Weights of a small mixture-of-experts language model, trained from scratch on English Wikipedia.
Size: 12 layers, width 128, vocabulary 2048, 36.2M parameters.
Experts: 256 experts in each of 11 layers, 6 picks a token, a softmax router.
Below are experts of layer 9 (counted from 0) of a mixture-of-experts language model. Rows are named router (the router's row for the expert), down (a neuron's output weights, with its number) and show model dimensions 0-127. Each number is 128 + 24 x the weight over its row's rms, rounded and kept within 0 to 255. Numbers have three digits each.
After each expert's rows: a language model's description of what the expert responds to. This comes from a sample of Wikipedia text that the model never trained on.

# expert 31
router:142140106158123098144143105092110123089117115150110105153157143138128124093087150126113151106137122125109139143137112080118145136149087121122118138126098175126161119103113129126166138140158169117154129106117167138144096124080156174174151123115125140102107119123133098135149133087168121140109171145070090112120120154143138136097144121148144101102161076151128137125124048113105097124123
down0:117088144120112136115176127106075118093135124111115108099137155127132134140140177104097094147174165105137114128132149125126169128127099130111134136110153125140074105151125136086131099159093135169145130153136102096158090130123112141197130096166138135165116138113162143155129140157107112125153137129104111087156110183142115126127167114124150115142138109110061133154150098125132132136117
Word-middle pieces, years. Inner pieces of mid-word spellings such as per-cu-ssion, tor in Attorney, vo, po, plus recent years like 2023 and table bars.

# expert 23
router:135124151105111199158109155160104113142159137164119130146151176101093133148108094152110147162125197102114133105118074124093125151132123138120177135084130106115143119149102124123142131115073143150176150129118172124114113115104112138101136116097121121117123156117133157128100095129155118164115160101150149118137118163132113146111115144137077117122097133116106153099131076153136133142132
down0:102113144142124131103159127192109092115103150120079129137128121125097157121154143109115148172104079118123104129120065090114143088157090117111143125156109144098155107122126139133137153142119141106154112133158133081163083154183117133123143123117145153167134108089079123104115122146086133127125123156133117157112125148151148083109119089137164101135156128107122124113109141127107092089140
Mid-word syllables. Middle syllables inside names and words, especially on in Arizona, Airdrieonians, plus ttle in Battle, ma in Diplomatic, mon.

# expert 48
router:164109136151126158178181111127110129184105168180118112148153123070131092121140130156088148105123163127112129117098142103099124118163169128108140121152159124161154178125143123117138127145129109118141102108142177145118143147143157124144145133106148172180114132123127108138129116111159149139144135131121132150103105172157187141129115098130133091122149134102123144131106113140173169124147
down0:129099098144109118106130118137129114131093083137100149143113112101155104097106148136121141126123144153139178149106156119125115146139109089137097130089145114139164105110107135125130119148155078113116146091095133117159142116153121154153098106133121176068104105137158133094167160096151113105090175118085099171177094102152153145111124152131138137173143127134153164158129144113144138113109
Name endings "an/on". Word-final pieces and first names in personal and place names, such as loan, Baron, Napoleon, San Francisco, Robert, Paul.

# expert 26
router:105119111158121114148181126128157150123097099140152158107156112128142112140123088111120124140126121168165098165089126109154122110156147116124105126139081115141114087081101143116087142105149157137104082141108157136149129175138129145105098164112130120099151115101130124119115151134169134104151151123139109129102144108143162145177155109141175150116146112118155100171108150190147129084136
down0:079139149144086140155142176108099139094117115148132095122124055125158094128180118147105115098164133123111177128144154161128131123130117177175134114113136115162152143116177083143133110114105150132114137169116139130164110147128142134185096105156146106166140158152125112132138123135133138143100138155125158159148132119118155143113104138075103160141124126125133150145124117131151093130162
Auxiliary and negation words. Auxiliary verbs and negation in running prose, such as has, have, were, do, no, often before been or not.

# expert 63
router:155140112155113120090119127137086128105161116122096151161157192078106133121118162113126151109167097160093102132174106107118118124114155146158112113109119105121182154131125141093159100135129156156076143144112117099134111095135162147156104146133120093105127102138112126110126145143114115129176134149111149099185114140163169121129137113141061135111142131135125095119139117132126165140128
down0:105091173170144143158180114121152113144143100100110118136128116110090132096116149144105134129131148082134125128149131154177139100157140129103104127144095094128092147099125131101142087122098120153095136103114068103117107108108151085128120151127115100086145156120128157109097105138104138173125087137146120121111150116142148189136106102126097139118131082111118141105146160136119079156133
Taxonomy name endings. Word endings in a, ta, ia, da within taxonomy infoboxes, as in Macronar-ia, Pancrus-ta-cea, Notodonti-da-e, plus digits in statistics.

# expert 12
router:131148138095109140093097103115092158126104181141119070114156125138145147111102160153115179148148130108122146163132097115109102126098149128101151089102134132124076132148134150121083079142115146124098103127155126163133135104119129173100110119095123127165137173156111125140137099128109156124127133111110132133113151167103160091074119106163143112131123164132117121132133080177138098135132
down0:098148165100119114122129112146140162100141121103084131117135141121130126129113118133132105101184100100127101123119174151094114140108123141143063135142157150164132124099139149110131126085076127106131137110135144120098124118103134105121200136140143108086103150152146115135130174117125110129092145148073097143125160135144144103125129122134162075134107089152119130100131090093150127172166
Table line breaks, countries. Line breaks ending markdown table rows in election and sports tables, country names like Kingdom, France, India, and ó in names like Górnik, Gómez.

# expert 39
router:151151114169126088104129129103167122137163129117175103067107099102121142135136124142166121151160121124122168120148132126079110108114161120075091115165167160140150097110151158119100110141118130156155129136097086120125117136168134129123132176145134147140123121135159126143136136149133113127130105070109147084149180142167134093115081137096158111136120096123116156142153137129126091135139
down0:110106151160158145092124124117103142127119135084177106139138155119153152153128123132133111164098164166090130104128099146103162122117157114148130140131185131132129144140098151145115117131137112159146157112096078084168139097105155102091111156145163100107064094141114130112103143117120168111083161151136131086127123159125129154136129142137108102139108119121131115127145196137135120142097
Determiners after prepositions. The word the and possessive or quantity determiners after prepositions or verbs, such as of the, their time, its name, several, various.

# expert 32
router:157115103121146134117138152167131115137095122179109113120113128180138152143091096115139129150132129081120169094122139106149117162116093119096109118150151135136146088149126162187103123107092100149123088109110102149118094142168142137160108095151111165153158164154131119131121131141119112101103129134146118138111159108145160096124149107085091159189126109133147154129138136113098100161152
down0:098146123104123146084066126113154151140169152152111123117151139144108163110108134126109153176112120117091123133083096119176120141139130110173124115153092144121120121142136068092108142139095146149127089121104131151155147143119143109120147121149135156100122122117141101149163167132152132119150124172142108117166092141109140119105077127138125085134160120091150137110096145108145059142135
Proper-name initial capitals. Capital first piece of place, club or person names after commas, pipes or prepositions, such as C-rawley, D-roylsden, K-ent, Z-amboanga.

# expert 60
router:107105128112139108158124141158097179129107105153161182089120161128088141140128133144099128091125113142106106149111071093145093117132162100153119143121158129167135115119126166136102104097115130137104163137167130137109157130123167138188118137152137116097139146138075148152161129128108113157141157093120099134143103102114139126083103146134123155109142134161163111135124076139121146103095
down0:152111160064094126131152100118169172125143139127118098114169211166130189154164109103112124108116145122122141144123144143123131081123180181132132136105157134116124130128145171124126123122116129143086115124113151149162131109095121118114116113073111109098154148116135134110112121133119124080126116119118117106162131100148146117127127129128106116099116119084162144104133117101082143096123
Numerals and non-Latin bytes. Number pieces in coordinates, money, subscripts and measurements, such as 46°18′51″, $78,950, plus Arabic, Cyrillic and Georgian byte tokens.

# expert 19
router:135120135167115126176099087128199103096129092111110125131120121152172151124128159116138159141141162158149139151108135128157093155128157119128182122102174099118113144126109142104173134140160139132130108123119193125123121108118109153119119140111146146142122144158127116103115120100116116091111133137157073134129175128118068147152169114165160150123160117096123141130137130156124135165101
down0:105125148065147137128095123094104137118117163116144079115111120094139161093098128150139108106116140193085115096154114122113120107100090093117112100109107119113142080149138122123140133144139116179138112131183147152161136116125152155141097153185101102129115144161167096135115141124170128086149136123101117106122150140135126137118075135081119123127106118153125115132161113114142123156141
Copula after subject. Forms of be and became right after a subject, especially in definitional openings such as X is a species of beetle.

# expert 22
router:150139167143162165085148145106123138105098145110143098136110088150143131102160153122141181157118113090122166154120131144161071123119108128101172103146137127141109122118144152129137117171099167093149087124153131124094140093106147144160125116088102103155154129140112110168144110111124132135109167133158113142119125168134101108096112109122150148140107119156084171125156136185134116103119
down0:110101128131118116148161134081120148098107123147157128108167065149110152144113152091114152125112134123077149075113078135143106148123150120133135125153121111136070052137149160139131128115164125101121107148135110183107099144147119137104106098124116100137141102129156130132138122136141135125131139109135153094115138150173110175103139123129106141133102112138095172132139168166101150149095
Sports table codes. Letters inside country and club codes in sports tables and draw lists, such as CRO, SRB, SWE, EFL Cup.

# expert 45
router:106142121136088119146119120184140106130144146118120098164135134120158158120122109117104132145135145124171151087120085105107144106150139152157148096152107124118135155152134146153163163157072136173127122088151117151114119125089129169140114088094106117123146186082122140131125116131133123094157113155106121100156164135139085122132129122141152154155151158161132147110094057136102113135139
down0:102107160143170130132141144133143120113157098119132099140106147115129150088135095168131127168125057112140085136104109106142124172140089111183118112155119174140149125121140125158133149196122180170113185114136122131125147145150152163167139088129166131142111150136131139166137143148162147153120157147120152120082122134140125123148137099144134154165140119148100139141122143153144120135116
Mid-name syllable pieces. Syllable pieces in the middle of names and place names, often ho, il, or ro, such as Ya-ho-o, La-ho-re, ra-il-way, plus City.

# expert 37
router:124120164144096093130121136134135121124139144133143083108105111105130184142124114126159125120159132139097125145125127129094114128122137117092134108133185164118181126111127142122074112175175161127160125131106109168129144104170102125136112153121153184106146147131135144127158160156117107152136068117099153091127140113168146125131125134117195092129153100161097135154169132124118122138115
down0:128119087113078167110135157178128134106147159124142127134156145140125090127141123139103116122151095118116148110129127150145142140119114157175127118108153151114098108112094121143099167156110105143127104124138170143141136135069099159156081150126130080071109081115109161141131155121154138141152142099141118139135160147104132139099129122116131151081170127114149126114086069117158098140096
Articles and determiners. Articles and possessive determiners like the, The, his, its, their, mostly after prepositions, including the inside Theft and theatre.

# expert 36
router:128108117141114191102167111148106095182128160147153087152159156105127129132103122120100131111089140093158145116104124153108131151116112127141070123140120146129137083144122143125151143149091140154151098128101084125141154166119134084116093126162148115158153137113167080102140126127163134122140133153114133103132115136134087111155146137093102147132155116162104136166154148103114131173166
down0:102122135183190122135134122146193094151135124112135113123123124115093141130108151138098151175131101156112114133157171127128101131149086126132153084153109135079115154126098166113128107115144134113137143117143117121168138152136135144168149097142129138113154109105118135127147139125165067132083127102183082140116115134099121145124124159088127114123157121150113132116093178081137130116130
Proper-name initial pieces. First pieces of proper names, often sports teams, places or institutions, such as Seattle Seahawks, Grand Chamber, United, Stadium.

# expert 57
router:093124099153133105147151124136115146140130115092142119141144169110150145108108166120114105164165160127124139113103108125119127105145154116150149131133129103150103130129146161101181141149112126139151104203137113127131133161132131113179131114098133147149147128144162120097089097151171173126101079097149135107077091116144118115127125096175137121104084128105142088135145159174138153157135
down0:131089138147121118166139131102131165107158078109135136145109171112169151127123193097125151169158115122131127145162074149134134150147144121134154127109179117150140073134165136132136129122109145129121148118086150154139136138131130119086109121100096118117105112166140096112136101117120148110089140128118156126148117138142132114116135106085080082126180091100144160101130117085092106130126
Short-vowel word pieces. Short words and pieces with vowel plus consonant, such as set, head, main, change, water, as in headquarters, film sets, S-et-ophaga.

# expert 1
router:102131116112121105115165116152119166117067132149124141093139123141139144099088151118124134154127134145113145138123123145114086129100188119115084153137075098114120127145128130129074142113160113164143146129127134138136084131109146168039095135134085101103139105146136117093128088128144096138136185116122155124127119126156110110126131096136187129114151143127152134141142119129147127108167
down0:104097130159124169112132143129151151137137136155133157126087115120144100134131157143112112096150149082156093130061165122122153162086133130136151082171121121137115119136111155107143120115164122149099103131128118152113158114118119170129061159169123073151123101130110146120101152132103164146106147065114103150133136103118102128113162088144124141130150155119117141104091123147139115136153
Modals, conjunctions, table lines. Modal and linking words like may, can, has, or, and, with after a subject, plus line breaks and pieces in election tables.

# expert 30
router:108097128123117142100133157137177169133129116148135156089131126145138125157162121127107101109116094151103110119211122127107152147118163139171112122161131147166085098154127173133113127153123119089136123135085123103137116132135100090132112099133097129136119099093138153096092128086147136143136097122105126172115131148175086109155097148162099150113138170131106155128124123136115152150094
down0:065111123133148158138160091114178122138141148164135134115095098124135107130144116131151135125152165170092160153126108103143134142139139108175144130111088172148114137109168103155125147108166129156099121112177115129117128082172128099118147168144136119104108119146157118169132152150157157135158131110158133108136104133125125119108133106114168131084151143068121108120128099101090163133119
Sports career prose. Verbs, participles and endings in athlete or politician biographies, such as professional, played, served, football, arrested, competing.

# expert 56
router:118165098129102089141148132098144118124142111164092169149118126103132116115141102129106151113124092103117092149163140122134130149130120096099148112180121100125161142127125133132147141132108150105117186124115110142104143113120120166184168128099153146134194117135119079147153130143140126130167189122113086139125126132159125187118095149133161123116108173130097090146138138149114161111129
down0:157113164133121128121128132119119164127131136090153091146130131124171118153160134114174188146085157121134152160143109097135094185097152132147125166143163170140130122145115137097144105113071135115083149166081117097086140138086123101133135141142109141139149135137089107143147144074157119128149157114152102118102105110105108099143137125097110127129164101138138115137153119142117135141094
Digits in coordinates and years. Digit groups in decimal coordinates, reference numbers and years, such as 37.84, 2021, 1963–64, and prime marks in degree coordinates.

# expert 51
router:136115140157132088132096162120170153082169125118115146123139139121112160096132097147151115142177142174110161114167165155142155094103162069114085113089142110143107075100128086133091139097111101110159114132136132132097132153116146144085141142110156125118117098125103136132146114123115106107129162138104139122136130156121140150082099152127154108164105139089156114134106115107138137103103
down0:136134132182115140149125144132108080154155108107103143114122156195124166102179123115137153141153104158109118142091172139105133141121138131160133129137103113111099143126150131107157115172129177146133113156096104143105116094164117141102110166129165143138169138061114135113140134159121125144152144153072145134153130118121147103134080129109151141127096136144151138160137126138110112109181
Conjunctions and prepositions. Connecting words and, of, with, by, for, against, among, including, usually placed right after a noun or a verb form.

# expert 4
router:096123117133114144125124155074132157146143138167100109171118131176124139140112111180120145103099128094104118152103141166106128141123135114129157146163148161132124161124163120086171125043141174140131140143094126124115085114136144119134141113106158156091130112139162127115137106148157168126135116123128158131126110169129139148130134119143145104083101089105137129125100179150135168100143
down5:129138138107131100097116145132120157151135106121135110126098124142132162109158134100102093185137139154120126144131150133111095122116156116137094100134130113137099132136140100134118109131073133167110112163125088153121110088157129074129189088160142132106163096143138106129136156084150138129176136191157132117080153126162110139070124108131112119119144135106111084111097142120134125161151
Mid-word t-syllables. Word-internal pieces ending in t, like it, at, ut, et, inside words such as militant, verbatim, committees, British.

# expert 5
router:120132150117182134104105137137102140132095126135096129135091133168100125123117131115149177116129152100153116157113164146139143111113170139154125127121127111114140161101145067118133140205082146140102098117093147149113160136109146120143148114074142161145148128116181161131102132112132164123122133125166161148117142116136120175111149125137119124079131121126160107174083131141137135169152
down0:127114118133099145099135107143122136083085116149149143118123137111104122182123148122114140141122147146124078134138104160133115123123113157103151112135132155130145081129148127118136157137135162102137132138113110106126120143105113147128163154113139111096140144126121146129116092122146185108128083162098151133153151199112179060129109125150131128143156164053084110126145134114187147125116
List line breaks. Line breaks ending items in bulleted lists and table rows (names, credits, places), plus rare accented letters like ñ, ș, ç, z.

# expert 44
router:131123149135151110149147106145128101149103120136170140124128120109107109162106142141117102115164080119123153096178142125123133111110109110138107156144104140155126133159152159157082138111174117120096135147110123132110118166089087111145184122171099130143127125114129131142164111117124092140151101060165150155111082113127116163155126130114128146085124117169103111130119141109087077137170
down0:101142151141131167145124100137113154113127111116109135165126176132085083144124148138077104160108189139117133146153171161118119150162170114117147151130151123115134103154127096126143102141126146111123110110149129177154153124154123101150120125120092111137152149124096156095133160134132132086097104157062136136109096132152195127132119115140146148132169113153097152098111109103154122131141
Word-initial f and letters. A lone first letter of a lowercase word, mostly f after his, her, best, as in f-riend, f-ate, f-lag; also b, c, th.